config.toml
num_hidden_layers = 11
experts_per_token = 8
d_expert = 32
hidden_act = "swiglu"
moe_layers = [2, 3, 4, 5, 6, 7, 8, 9, 10]
router_score = "sigmoid"
balance_bias = true
n_groups = 4
groups_per_token = 3
max_grad_norm = 2.0
max_seq_len = 256
train_tokens = 562500000
max_steps = 8584
Below are experts of layer 4 (counted from 0) of a mixture-of-experts language model. Rows are named router (the router's row for the expert), down (a neuron's output weights, with its number) and show model dimensions 80-159. Each number is 500 + 40 x the weight over its row's rms, rounded and kept within 0 to 999. Numbers have three digits each.
After each expert's rows: a language model's description of what the expert responds to. This comes from a sample of Wikipedia text that the model never trained on.

# expert 36
router:490505548550474471459390503527529518508523399494465506521521448506509480499509503519506515469494479456536539446506534520485483422487566506512502475519457489448440554448509593520459537548505478477445463458509525510464462435487424456446516571
down0:520464484502516456427542537523534535432494487481500443506525647507484526451483499497607527399454531486456500496512489474543563465566463578536525458523533462520478553451488497554452551488566478550502567564507540492416539492543497478506504497
down1:516487498501473448484521418494473534483528516558518533546562544544558474470501492558455550568470520499504507471548521535497466513491535489499479524446520483558530550483492437512505467524437533580480572552477469497506473523446471527433487548
down2:447504506543456576571491552562425456490499505465450498444490526480516537409488457523515516506519485527422459479505463469474517537558530524460453575503464535457517542432459564477535557517479516505517536496500491562530419480502525459525474478
down3:557478524549507615438534438479562529504513556553554508506495506475509503480500518553474462511524476510501484536510505548504506502510512463520438485540489459535417500475510454519533579535450476524564519503470519472497415475543473513561504479
down4:507496486497467456527552494477532585507495474495455484436510525553529546541514549526485397411505539533490519514491505505523487503525486492498486555564521492428445502537554443545523477499529481538544453542584490517534531553502387527473457513
It responds to: Single capital letters starting names, headings or abbreviations, often after a line break or Mc, such as F-leet, B-oardman, GK.

# expert 41
router:501466560458418560471479523518406508536485559508457520529564476548477467540551558557463530491527539484535509437454499533551554463500508513403514509461493483482453486511496494486528574533545504603481541450523488492570515528447509427460506482
down0:473531492493540494493516530492455502496550417470502432516491550544466451463446499385526496540416507496478510508471514445440467497514531532513466559475578441462489538521456439521555433487399453500482501544529592514473512469532478540526530523
down1:502461512508535491513496524592481523574492464409469534455536488494430399493505444508582587520546570461517528499465532466469497427498488419505491487548481443477447481524511517501500461509565519474463490484466457427489532527425496494491549543
down2:510498474516524536526509465535514540523534476509524491562456491487435541539514553480495411456511521380497547475471450471499494452458491494529511415582524523499466462422462509505403546463506464581513508502494531483467527511529558457519493469
down3:533558510445530456557536503549512577512506480474437454504527582485599496428490404442547498389479510496456483492493444539473518507496516509515461552492471453470455516502510519488576475427469524484453555554479493550438512468572435512480525434
down4:504508550503520481533532538474526496474503587453479463517535487471493603473510469524540542469518529588552501531518451452583500459417536473494520481570530506540482471428540557518453450536498499575508478494474544448446421469488449546508449507
It responds to: Ordinal and number words and the st/est/th pieces, such as first, second, one, two, not, only, or, high-est.

# expert 49
router:540529557506452500494450545482410498472556513489509533518551485541518477522475535559476529557527508497498532489484450493560468445466474450468551537502492448435492412505503515463472543535428543504473558456508534492461477487499518485504417480
down0:442473446504530527462502575478501536502513505455494493570483486472531471531453524503437454490488606468431465522514554509526425410495492503560444517526481482506436500464493469522534537554519451587434405496485490530512500521492510567436468546
down1:503427572435522498473456495557569481497434463485536511412479507554523458509474548467523532509499567457477467509561459492498481429480564509514489432545472484554519491554489452480491513523558522475415445429449401528512524558513494474452514525
down2:583453500513492531471490516476450563484426553436472493515529532525478481546579499463504518441562518427483415430475541483583488506509537515475489485482444495504490544455477457535519552548531473546457498570485459491452491485468502634515506544
down3:482454447534441513490573445523540562479504510549487463438465441491489506494501529502385476496473444489528426544437533447526492505556467554530464526477431538525569544468524462424495472572465458464479404485554516509501508543466495518544557549
down4:516531431488495525504543536554476549484522546489581451494518523489460516500460559482567521466564496500510553454497485595483438468528403485474474501525522494481442505568522440506539449504493481519559483493498572475559513500525562508464461588
It responds to: Sports words and word pieces in match reports and standings, such as club, team, football, Motorsport, coaching staff, tournament.

# expert 20
router:467476517549466547511561497549497538524531504531511460477607466441506397514483458499431495483439517536483600452494458486546488473468436457416540489472477485468458506456518493556469560478542514530477495479465519482470487464559539501446493540
down0:455543504523460455495553501495487526506517486434546428429526460486534551449491500423526490479519425487498534494510539413539471507504457513506508465473528538484518524488479415477516535488456529447506450508531470556500520525494521516557555485
down1:607536508515478506524458489486508383454456517497591472511432520502488442496585526494502539491513502525485561505498516455475513536486564523420511443529536531526467486441504533493508539497473586582406519495487451478499549425508496503447445467
down2:449503513526493478551498443494449520470478558475403445471507471509470553517489466469473508479515453495470467472551472451532541551486493444578502502466534487533593461539451575414517448507519384442466489489519419518497440506504474542502575492
down3:459567469545387505468566500543508477579554459464505482467496474455498521458450492507455538482482514530500481448475525510525461490498586496525497516551473469532456491571438467448477492470533455472469538443533468511496484524509517449518527436
down4:493470434517555479460486519546480468410454417476537492564563429544511523470463493538460569513469571476460462535502518536494535538487483529478508478539476544525511456437509472446492491516502471502518441495521528563518505523561421454531509458
It responds to: Prepositions and commas that join phrases in running text, especially of, in, from, at, by, as in School of Medicine, owned by.

# expert 59
router:514447489475445500459502485520399462497600562432512493500556542474498459520519533403497543509452554484557494506493493533486463534497511489440479477449422422429425532469500559526555535529470476473505503508518510519535456493465456524484518521
down0:454547515438485405513464559550463494503461484467496474543528406526414525543493406541526499473530568525543455485478523496471537449483439496481462565536577521454515534515496543471523505528451543497487552549554425493528530500471472471528478433
down1:413470468527514452508486501578524413537495511505581506503506521504514508557581493567544463525438487452573464485518531512499448504460505410529559468478460554526492489447502474534478555560540552518469513543525470500496515515550541509435491537
down2:471475500545508551505496551487505570456510416513523432485458509493523473514503585550618513527585456472449492517457447459457488522489494476529463500521506531506512501522522512540497500481473500462447565469486516540548492457552461532451498458
down3:480545496476515530490574489468475417489501491552471486458451476479554536569442517487493535509534521482462554581529631534525539498474428547481486449465491473460476531534533444487556469453491516530616495529504521495491463521505475480508534510
down4:492502520423584512546525513558491507540530442439532472499525484543464531472431473517511444512482561490530530402456434469465508478474464577571465438514532582504472539555438541510526468592505449520476433477477562555426467513476516541419535496
It responds to: The last three digits of years after a leading 2 or 1, as in 2-024, 1-96-3, plus line breaks ending table rows.

# expert 31
router:487497510471492468510548411498465547491517497483515425518501444507484489523463480506491561513480525510580510496440542520537440468495519462385538470463476404489462507461515512505604550500455579512594516448533537493458474526491479494518477498
down0:458444547538475489471525494455509497451535516514487506578472477572420540531435492521501521476550522507547528485508532498472521473569505496444456550431411492475502507474533539503493479424518512483500540514560521492512476491506578489462474524
down1:527521474547430541509531473548440471528517461534495500566516462471493536476528581552507471486466557524537422434532449518453437499499419472518591511482605537465482530518504492547487543500572467542548505494549503566449492477406521494421527513
down2:498546536513534398561515570513541543452503485447479486471496421560591524519540505467528473541507440547517568484528466508462475505530465486433504473489485439555499518547500559402472551537512483467494492495543513461461564469542500463458420500
down3:508458403544502555468510450509489549533481427436508513519515591539459540442513500539483484418416424459481458472502494479489473537504404487499400502445498507520495501503469530488479438548537431498416468582483566514547562488498534471455503492
down4:431517477492493486472488527498488481465490549507522469504486595452529542579551522417465518480509549520461492623455507549523457467564515544479596501532482524508560556489512564457471401459544479511605460504516562557414496457529453485502445493
It responds to: Short vowel or m-syllable pieces inside names and rare words, such as typh-o-id, im-am, shr-im-p, D-im-itri.

# expert 39
router:429466567531509492503451455537523494502557508463465530550570506567518488523511552470488563541527516534583501449480523567509479498470511513531509494492511395437459470493470512470543506527508509500483547536550507464533419475516451449430474508
down0:499475522477540529437473556489477456456458514562506501505502543441416488547503450482489567482551509514544478500572443510497511472566468527489496461490523502475552557549589500513543538488518492513535522528398508407493503527527473566530490501
down1:566494532541537515513518482527508532495441544495606469501521480464459507499497486460466494524506352516539498543526448467526574534427462507487422573504486471567513532487506518490528510540562470557559437467482420486447461435504449527519560492
down2:539482488504428554490491463526452594476559571516558490464560476557554548460504459543530510553510462497496474530477460496467495503443457567473510500449478500540517563557488444545445511590495514420479494505493447495554488463497502437474436486
down3:557546502537446430473463451469543491510543515509493444485443509525561479560567476507555524593495438446485513491491410441487569494539549476552454487536500504547476536500482509549522536483444432513476538543544535532544489545533487501518587540
down4:521441557503579467469526535493452491442450473504458478570492520447470527486531469459428491502484515476442477518523533485488499544489533533504549494509517504501434498478563522494494488533502449521532514516437535502407533530459482541472601463
It responds to: Lone capital or lowercase letters beginning a word or name, like S, T, K, G, H, and initials such as C. in names.

# expert 40
router:383474498439493488508551469567477473485582476529466467530505485471460523493447574516490524472568527449512525493533486496537531505486555512509501476501475501480547521390466552535508451517500483551479461490496470456549472454498406452438535519
down0:533513472492486460572534543559499526428560443511472459470479499517469506459484449523513468437551512559484524478474489522488518446542497517493446494482548460460451523505469466446539434503501478502564485506564606500572527524534425487453509504
down1:476466475487550513495501550518511491541570486489475514448493610502524513564497481519465527508471493493470461501402512450428414517494528470520429463512448517437474569503535502470449518562420546473445475508540533518597519505575514505499560527
down2:426502545510543462494477455493442505507528547468510505515399519491613570576497452473573531423461524483480497497544521556460509444536481494455500507470523507434480456528535480466519449480450527497499513535562527473513551475511441462586425511
down3:461496599472552516518520539509520515533433505490544488547570558508427528532531486525448496528543529474531468451553559599489513488490486483523470478535489563446553484534492489533564534598453452529536524476490510474503461534516455495545445440
down4:507511518533526567459494490522386546474479531441478500468546470532447536529431467448521531513416532475440507487485520446534543426548487498488511516500546480488531521486488537389426495441463463502541477525485496547576569500517533463440557468
It responds to: Single capitals beginning abbreviations, codes and list items: 9A4, JPL, R&B, Napoleon I, A at the start of a list line.

# expert 54
router:499486485578518483406516438512507457502519491497508511527550556505561430495498512513482547486554469514514488443521521585533493508448471461499473457516470457432444473488575463555550523510463553492534529454442592477442485506459475504479515436
down0:594418497441527508458495488470511485505501453490526485540485528523542513470441486509423478415505521470558489526512574503493499450552458498503427531403412466478491521485473515482486524484508481528426509522439411489549519550521513504445513505
down1:522496482562495411469474483519447458500517517513414503448480501589460504545578565510486480527444492547474537444479419490480511573464479493483459457494520490473531513431543509447502492526521475466506522546493474551417512474450518529538488472
down2:525468520476494436498492503461536509573497534467528449568465442415494438440537539469560475564496514489503583517492550525489433488475502466461462485532551440537424477507492489472542510535593520487489468476522482441510440529546455516451515491
down3:497517579466400514518481564517501492528402480526480517493549495529409518505505572509507512447455525505590434423511490454421421574464415489480504517498508478484531519464533613550494518476553502525562532470486498474481472528466531461449446522
down4:534566551485498474442536466501418482466455416518499495492529508458510557474530479563479537555460500474451571518500475509459547550568560425528466516486549516423547523487511551482528558467484554518494487428535516502570524545550485593442476487
It responds to: Vowel-ending pieces of Romance, Slavic or Spanish names and words, such as -e, -a, -ana, -ica, de; Sc-ale, Radeč-e.

# expert 16
router:479427486537509545531428488498505403540552486511413420498536547518554506500519477567513517554507543529535517458471544465496515491456483443420547482439602504456469501513493514502534519507421507507484570389494529467514462517568422521477492484
down0:483521532475506575481437443468451472441493496512512440524445433529460553506524456461469436518515483539528486434499452485481549524510490550488421569565510511533522520514486509478506479432490504484549446455481413517470502477554521493539495440
down1:564538533552481502469521430486516510526489578505480471523457451476470540558482506541532489438498486477467520494544496557487487538580559431556515589427478514553482537486486497517527528470532498468509420503464452455535464530413510516437469503
down2:460530447416527490499533530509541448531517490523492528470531472503508440463528453500513462458517391531489568511481465571460527508488472506554505476561517503560466546509515438477509494572489497455506433500516531511487518541503558395461596520
down3:487458556470464531558505517463553455533476485473472491463520469498526531508475475484530444509551496492462473549565545516551510520475518479498537496488544503525414528505487537532467552420479473437473540478487447501549466532458449458559552503
down4:543494534493451500562394540441600500512513496524571483462461515511444565573479500501445456441455513502534507480493427469523518514563459434479525496541433489486500451510507538423493444427443504434487520514537444478431475579512538465562464449
It responds to: Semicolons separating items in tables, results summaries and name lists; also name-ending pieces like -an, -o, -ko, -ico.

# expert 1
router:480465579508497500470470487509535548493577539524503504527550449479522478510524555501443479509518584462505518475446451521493488461438547519513585492457554472455518496463486562435527521509494532503502510526547515480505481469521449512540509494
down0:571501491430491515545489559419483504515480503442544548471469484515568485412426510490490493510477458463518443490498419491468462573502522503511581509551559537558497526504393497471439420491484479482480447514559557531518535576459501524484516502
down1:540488460458537477604452475440461453525513512506473478516553418388508499539438481480496516443454476478489482452517570594502453518538502487470502491461507458548554537545535567535472489518496522513483493500517438449446448524554499447511486568
down2:541506491556501463475475528474487600551555526533459505432520526531506520448535534535531540520496480481496583528509459480548480501447476479487468514475466510497420579528473499486452457537429516511459510470530497554514520527495498484469496491
down3:566487521496501493508510477459563477546546504498509501543498473497578515511550471436469487554424500551568481493522539476528554519519457444502474550463494462482522481505531484462506418574489550481462525520471525516482428481534522553516493584
down4:483523549537483519482538520543540483475500475531453504522506528547471502479514460545518433521440487575490514508438546466505508507525601549579485449543503489487500498485479431491556452390515571470502486491501500474521450464518439485396473489
It responds to: Capital letter or short capitalized piece opening a proper name or word, such as F in Chicago Fire, Eng, Ar, Mar.

# expert 27
router:526488516470478559497492484557459518536542441544437494581574436503519471497500538483522524499442487503538489458514563509515499510447524529532571494486560552470488491499559519478562467495526530521470560516524523498512456485546472442469553516
down0:446533474566511513416499435489495493468471468436537492526536460497427570509508528549481512546510488508501510563523499428467414543465498477514463438548494466448515561515524498611563520495500434555539514423495593538456511529507496505513501522
down1:451412552472570525545523464470574560513494443556452538531538497539582562560495530471516477485521383536534499565483545488509461487439461544513511555580542469538414462469536519451512587504499431498486459568466521537460507455527499452504535462
down2:500474456443489438580463589500458530559504456475479488506515486501422516532498484464507538472512459541450503568426534559529544552420499528485452428443495499438529487561469462492468480467523562429443501476544565481465538455464471449515468524
down3:521489534514580476549522532490487501499501482493539439601485540502517467556505509472539483449520502446532452454530471445508456469497436501538513507452510476469465522521545524531513465370483459498592517467496498530497433449536498550492457507
down4:409487496499585398501563479488442538461507579557458429508436479421498503511502517514481531461482509462497490484562493390476524513516487495512493527506523480466486486493564548476461517453499530555507452483574525519504520465467487508425454520
It responds to: First capitalized pieces of proper names and titles, like Al, Ar, New, Mar, Con, Rober-, starting personal and place names.